Below are experts of layer 2 (counted from 0) of a mixture-of-experts language model. Rows are named router (the router's row for the expert), up (a neuron's input weights, with its number), down (a neuron's output weights, with its number) and show model dimensions 0-127. Each number is 128 + 24 x the weight over its row's rms, rounded and kept within 0 to 255.
Before each expert's rows: a language model's description of what the expert responds to. This comes from a sample of Wikipedia text that the model never trained on.

# expert 9
It responds to: Past-tense endings, initials. Suffix ed/ated/ied ending verbs before by, to or in, e.g. Assumed office, Preceded by, died, plus word-initial capitals E, O, A, S.
router [102 141 163 156 102  90 102 121 129 116 124 120 114 161 108 103 137 142 113 113 115 116 131 160 167 131  86 122  99 147 108 130 150 116 201 152 123 124 130 181 109 110  81 153  96 112 110 153 148 128 127  98 108  87 135 135 144 104 135 108 124 126  82 120 152 151 122 125 152 140 111 135 123  72 147 148 143 120 102 109 167 108 102 126  84 135 104 138  95 158  88 132 108  91 127 128 103 109 146 118  96 135 121 101 124 122 117 117  94 125  89  89 152 118 101 119 122 139 104 124 121 153 171  90 189 129 130 106]
up1 [136 118 160 132 104 148 132 136 100 125  96 113 126 100 120 104 115  99 141  90 126 120 115 146 116 162 142 135 143 165 151 104 137 107 117 141 155 146 157 133 115 118 152 103 137 112 142 148 124 129 143 102 158 119 162 105 111 154  66 136 149  98 108  81 145 115 175 158 132 123 123 142  84 108  94 169  98 124 152 117  98 122 144 136 113  78  98 133  90 127 107 178 107 101 102 149 156 146 121 127 121 113 126 123 139 114 130  87  73  87 146 114 135 122 131 114  96 122 147 127 129 146 132 133 179 133 139  43]
down1 [144 123 141 126 124 116 116 106 133  60  79 102 147 121 110 119 109 128 144 125 125 110 126 107 112 137 132 139 179 149 151 134 106  83 119 133  95 172 144 130 147 129 105 156 162  97 136  93 133 135 139 110 145  97 103 142 149 111  90 104 119 155 122 114 137 155  97  95 164 122 129 167 103 116 131 117 144 156 186 113 103 134 121 139 102 106 149 120 140 157 144 130 116 134 174 172 165 132 122 165 164 155 107 148 194 154 109 131 126 147 139 148  87 152 103 150 172 142 145 109 129 118 150 102  84 152 137 122]
up2 [ 78 103 103 149 149  84 156 111 129 103  92 113 123  95 161  66 132 126 147 108 139 147 139 147 101 143 126 175 133 148 139 154 188  96 122 119  75 159 117 147 161 107 119 104  81 144 147 121 156 137 148 118 107 112 170 125  97 121 143 106 114 151 117 111 148 140 150 106  93 191  92 110 107 111  88 118 146 125 120 121 137 121 131 117 110 162 135 121 137 108  99 119 112 134 132 155 133 169 127 120  90 133  53 129 140 123 114 134 127 149 109 134 114 167 159 123 111 132 143 123 160 131 133 136 115 129 100 119]
down2 [111 110 145 138 153 114 139 147 153 108 123 119 151 111 112 139 144 156 125 126 111 154 143  98 149 144 117 153 150 130  72 116 145  89 115 162 168 144 145 133 149 124 120 110  88 140  90 101 130 144 171 133 173 120 168 124 125 131  88 106 223 143 120 139 125 111 129 136 110 122 146 148 141 167 102  91 140 143 117  94 127 113  98 130 128  92 174 119 139 101 122 129 133 115 170 114  88 125  97  91 124  95  91 151 130  97 184 133  92 108  95 108  99 148 137 137 156 150  99 150 125 131 125 127 128 130 114 103]
up3 [ 91 172 100 146 102  68  77 114 133 203  79 125 110 140 114 129 110 119 120  94 140 159 125 149 113  64 151 110 108 142 106 196 148 103 162 130 129 162 116 104 102 123 107 185 150 115 136 126 127 169 114 126  90 134 124 101 117 116 121 131 132 130 122 107 125 125 142 132 155 139 109 131 115 119 170 103 134 107  96 148 110 109 140 122 145 138 125 124  94 151 155 132 139 123 122 112 103 104 142 116 154  88 117 137 127 152 147  97 150 113 147 138 128 146 111  95 137 153  91 145 115 128  91 130  81 136 131 151]
down3 [138 131 179 107 153 119 129 172 144 107 136 133 114  90 152 102 162 116 140 123 112 157 129 130  97  97  92 138 115 157 125 107 159 148 121 135 122 141 109 128 155 134  99 125 130 115 136 121 153 154 142 111 132 140 124 157 118 116 148 118 167  97 134 152 160 196 139 116 107 142 139 155 133 132 132 162 125 148  62 111 117 116 150 140 150 109 130  85  89 144 157 187 173  90 153 122 132 165 123 150 174 140 103 115 114 134  99 178 150 147 131 153 116 125  99 145 128 156 111 118  73 148 156 111 125 156 127 165]
up4 [ 76 143 153 162 129 186 142 159 124 195  81 108 119 122 113 108 140 124 100 132 151 134 133 178 115  77 111 147  89 101 125 158 144 170 146 113 142 135 155 118 102 115 119 131 148 120 145 127 151 127 109  69 105 149 115 114 149 151  98 138 158 123 108 115 108 112 147 102 166  97  75 136 124 146 128 133 122 149  93 109 134 122 103 168 122 144 165  92  94 131 133 154 131 130 126 129 121 136 125 150 121 150  83 126 114 118 165  99 162 119 132 131  88 114 145 111 140 151 137 109  95 149  80 133 100 134 130 125]
down4 [141 123 143 116 129  90 122 111 131 149 119 136 137 106 113  68 150 116 173 111 108 143 123  86 174 100 149 106  92 122 101 103 140 149  93 132 128 165 129 118 130 107 167 124 119 125 125 111 114 154 106 120 157 129  89 110  99  82 114 173 126 136 122 150 137 101 155 118 160 131 168 129 125 186 173  93  94 131 132  88 125 114 158 150 129 116 185 132 107 130 125 129 140  85  89 125 147 105 137 113  88 127 111 144 122 133 110 104 147 126 143 156  89 141 121 136 145 133 150 119 142 161 152 115  96 187 138 165]
up5 [121  76 106 108 101  75 143 149  96 146 143 136 130 153 117 144 123 116  93 134 115 168 107 141 142 112 138 156  97 127 111  86 171 158 134 128  89 124 130 180  73 117 100 179 136 156 113 108 123 144 155 104  85 118 170 116 168 109 140 105 142  81  93 134 148 141 112 152 101 166 140 133 121 169 103 110 149 137 130  85 139  98 150 157 115 137 157 111 116 139 143 125 144 122 124 105 113  76 127 140 134 139 117 115 121 141  92 130 100 155 139 137 103 155 130 107 118 106 133  93 145  86 142  94 107 137 127 113]
down5 [178 142 146 137 106 119 159 134 156 147 100 101 124 121 124 158 168 174 126 129 130 121 153 150 141 138 109 152 173 151  95  98 130 142 144 116 121 170 126 125 108 130 134 101  83 127 172  88 162 124 158 120 152 127 166 128 123 132 157 120 128 185 119 142  97 168 165 140 139 121 158 144 140  82 144 122 110 141 141 163 117  99 109 108 140 165  97 164  93 103  71 138 129 122 130 128 115 141 126 134 101 123 169 119 162 131 156 129 153 121 115  94 102 115 122 130 143 149 115 103 111 135 201 130  92 111 144 121]
up6 [114 137 121 183 162 118 117 104 107  89 124 114  81 165 102 123 120 129  95 113 110 105 130 129 158  95 142 143 107 130 152 120 100 125 142 161 144 123  92 134 121 106 135 146 176 129 144 117 146 161 106  91  80  99 111 165 175  77 137 154 116 168 102 149 136 110 142 116 153 180 115 128 122 100 163 175 155 112 130 113 152 128 111 100 114 115 121 100 143 128 124 132 112 124 150 129 121 106 104 104 133 137 111 131  98 126 149 128 147  83 113 152 138 174 152 108  69  87 110 151 160 132 150 109 142 126 112 152]
down6 [119 109 104 105 120 143  96 101 126 104  97  99 162 127 138 131 114 166 124 130 141 140 140 131 140 132 120 109 130 115 180 111  91 100 124 157 132 122 171 132 127 133 134 133 150 143 152 103 147 127 120  84 117 125 127 164 154 129  99 112 126 114 138 153  77  90 121 115 124 125 103 122 114 158 108 128 127 123 129 116  79 163  96 123 160 108 148 134 128 143 113  94 103 145 115 118 105  89 142 115 199 150  82 112 120 143 158  95 128 106 104 184 114 108 151 174 106 170  93 145 145 134  74 166 110 166 136  95]
up7 [151 103 123 174 124 124 122 138 159 109 115 124 170 142 118 171 172 105 137 141 104 118 136 140  99 137 110  99 144 132 110  83 150  89 171 147 149 146 110 143 121  77 125 152  76  91 115 150 152 147 125 108 109 145 127 161  84  89 160  91 150 133 106 131 135 149 147 138 128 146 106 140 141 100 140 155 152 122 110 120  90 143 146 151 116 136 150  96 120 130  81 134 124 107 116 166 128 114 164 112 112  66 135 104 112  95 113 131 134 174 147 119 140 129 104 117 168 122 138 154 144 119  95 133 116  93  95  83]
down7 [136 113 151 130 136 169 157 132 143 101 137 104 116 119 148 141 142 112  87 172  79  96 120 113 100 145 146 120 145 148 112 142  96 118 149 170 159 151 100 143 110 138 118  93 109 133 100 125 137 130 139  78 123 118  79 131 128 169 193 107 114 143 130 126 143 118 147 117 146  81 136 127 119 140 125  79 163  95 137 148  94 134 117 113 116 149 127  98 176 132 121 115 132 146 133 173 164 129 122 140 158 116 146 148 162 144 124 130  76 156 172 143 132 172 152 112 108 144 164 119  83 131  94 146 129 104 138 103]
up8 [142 163 110 116 133 112 123 138 131 146  95 122 109 158  79  82 156 113 110 115 175 152  93 158 126 134 143  93 123 136 118 138 102 132 123 125 103 122 123 119 124 160 138 102 109 131 150 148 141 107  98  96 141 134  99  66 108  85 113 185 122 126 127 111 105 115 100 107 133 102  90 145 155 124 143 153 145 136 143 116 126 112 157 125 132 116 125 126 105 117  86 119 150 168 106 151 105  68 115 129 176 171 146 128 102  74 121 103 126 132 119 116 136 143 135 136 150 123 167 179 103 120 147 134 195 119 130 109]
down8 [123 100 147  88 123 100 129 124 129 166 179 108 129 115 134 130 138 132 134  98 107 146 117 113 115  36 123 108 109 111 147 126 132 133  95  84 112  95  99 129  84 108 149 122 161 108 145 115 131 119  86 142 145 124 130 103  96 127 171 128 139 141 129 127 145 128 115  78 132 124 119 167  78 111  95  89 143  59 156 152 119 125 125 159 133 145 158 125 161  98 107 107 142 145 129 138 123 130 123 143 135 171 125 144 130 125  96 155 150  66 159 124 129  95 128 144 126 143 114 134 154  92 140 113 131 105 108 113]
up9 [129  93 136 151 146 124 126  81 111 139 155 124 152 114  74 150 148 191 128 116 157 144  98 120 158 118 127  94 112 107 126 190 151 131 132 100 127 127 146 122 137 150 109 122  88 155 141 163 153 124 142  37 117  91 138 138 156 128 156 112  89 111 142 116 111 106 109 152 119  82 110 128 138 132 134 159 119 118 155 152 138 117  82  92 109 120 142 137 132 131 144 125  91 166 154 135 142 114 144 102 114 140 135  73 151 156 141 134 145 131 128 142 115 132 129 164 148 139 136 140 139 113 165 177 168 126 137 138]
down9 [105 107 129 159  86 138 161 156 118 117 147 151 149  87 107 125 168 147 156 113 120 119 123  82 124 126  96 134  95 147 146 139 105 142 150 128 147 132  87 114 132  48 109 150 111 139  94 126 173 149 151 135 157 176 143 134 138 138  98 125 129 111 140 146 121 174 105 112 102 119 105 173 158 165 139 138 136 154 149 121 140 117 114 129 119 121 144 137 145 134 157 138  93 117 121 149 108  93  80 142 137 116 130 128 116 112 149  98 116 163  89 172  96 117 140 102 100 106 124 143  94 160 164 167 142 122 128  87]
up10 [107 106 103 110 128 114  86  92  88 123 134 149  94 129 125 126 151 154 119 116 142 133 116 128 129 137 102 111  87 135 151 117 154 132 109  74 130 132  81 144 153 118 103 170  77  64 144 112 153 153 103 128 147 107 131 123 151 153 112 146 135  82 137 135 152 120 133 121 154 132 131 177 156 156 110 112 148 115 155 118 147 132 147  89 152 120 126 135 131 183 142 126 116 168 143 158 114  90 135 120 110 183 112 169 177 155 133 104  81 113 123 148 134 122 134 142 142 156 101 122 118 161 158 142  99 154 155 141]
down10 [111 160 108 112 138 152 120 163 150 121 129  80 127 114 139 132 145 138 141 158 168 144 112 143  82 159  90 114 126 143 128 132 148 126 102 142 136 160 101 129 150 114 165 109  96  75 145 111 140 122 129 133 131 118  96 123 136 182  98 144 163 107 168 121 126 137 123 127 134 135 110 148 188 137 155 109 141 109  70 118 137 110 100 124 138  95 113  98 197 151 148 105 101 146 158 131 140 123 129 122 120 135 121 132 145 129 156 182 121 130 125 138 116 148  98 167 163 167 137 133 101  93 161 159 118  87 153  96]
up11 [130 166 122 151 119 102 144 147 150  96 121 145 135 135 137 143 151 117  93 106  73 148 145 147 111 129 111 106 129 139 137 130  82 100 159 116 162 115 132 127 118 141 151 102 143  97  72 138 139  91 144 158 171 156 134 143 104 114 106 114 123 121 169 146 132  86 140  80 113 138 110 182 102  98 141 126 131 150 123 141 162 113 112 159 176  98 135 137  91 127 127  73 129 145  88 132 187 147 170 148 116 123 152 107 140 121 119 122 138 125 122 133 109  82 144 111 152 109  93 135 170 135 137 141 108  89 154 135]
down11 [156 112 125 115 115 121 111 174 117 102 102 153 121 106 101 135 122 165  89 152  98 104 113 120 110 148 120 124 109 121 104  64 129 103 118  78 153  83 117 147 131 149 171 106 168 128 106 159 126  95 112 118 151  92 114 136 165 110 116  85 141 137 139 113  99 111 119 112 125  96 167 119 103 139 130 122  99 185 125 155 110  95 106 131 140 136 174 139 152 123 105 161 150 123 136 107 203 129 140 165 128 111 131 126 121 123 157 142 174 125 138 101 141 132 157 116 128  87 111  91 147 159 124 130 151 130 131 113]
up12 [133  83 143 159 138  71 126 113 125 119 179  74 188 145 132  96 145 165 141 138 128 119 102 157 197 101 116 153 144 132 157 139 135 115 107 147  86 117 104 132 103 109 120 146  89 157 125 139 100 123 113 134  78 120 144 117 138 160 111 136 143 145  96 118 113 139 125 173 150 137 132 126 148 112 101 116 130 103 124 150 100 164 119 102 171 143 114 114  81 149 121 142 154 134 116 125 145 142 162 112 114 156 104 145  83 127 100 142 130 135 149 159 128 150  92 135 113 148 137 126 166 149  95 104 125  96 155 144]
down12 [ 98 177 115 145  91 131 129 155 127  96 131 130 131 145 155 115 103 151 130 135 147 123 121 138 135  93 169 118 107 114 132 128 166 143 151 111 110 125 141 108  81 116 146 125 113 169 153 100 138 173 110 181 123  78 173 120 153 158 105 150 138 137 106 133 126 115 177 142 141 105 149  91 114 111 105  87 147 145 124 147 138 144  82 132  87 108 166  99 129 145 166 125 130 163 128 138 138 132 116  91 167 153 143 115 121 129 110 163 126 152 109 161 125 133  91 116 109 172 140  95 176 153 126 139 113 173 151 146]
up13 [104 123 166 111 112 130 111 117 109 160 154 148 125 171 154  99 151  89 144  79  70 119 141 115 121 183 133 167 109 144 157 146 176 128 133  71  99 159 116 154 149  92 123 101 143 142  94 129 117 134 148 119 111 154 182 140 107 139 103 100 102 131 112  88 139 147 113 140 121 127 113 177  94 106 151 117 126 106 144 165 126 112 126 114 131 128 154 104 136 117 123 100 157 122 151 169 146 152 130 155 143 161  88 132 124 133 139 140 150  99 110 135 121  68 111 123 119 137 131 131 145 103 144 104 166 133 119 153]
down13 [118  67 141 122 127 105 134 141 153 111 141 144  89  93  96 126 162 102  88 163 110 106  99 108 162 137 101 145 151  89 104 112 107 148 141  92 138 152 158 125 153 162 100 116 109 175 112 116 154 116 181 140 103 150 156 158 152 141 127  83 112 172 149 125 127 141 149 126 131 115 125 126 148  80 114  97 155 126 137  91 167 117  99 139 140 156 118 165 145 147 106 123 133 154 133 118 113 142 140 152 114  97 119 168 167 124 149 177 126 111 164 143 153 139 138 112 118  90 101 153 111 110  94 128 145 145 128 119]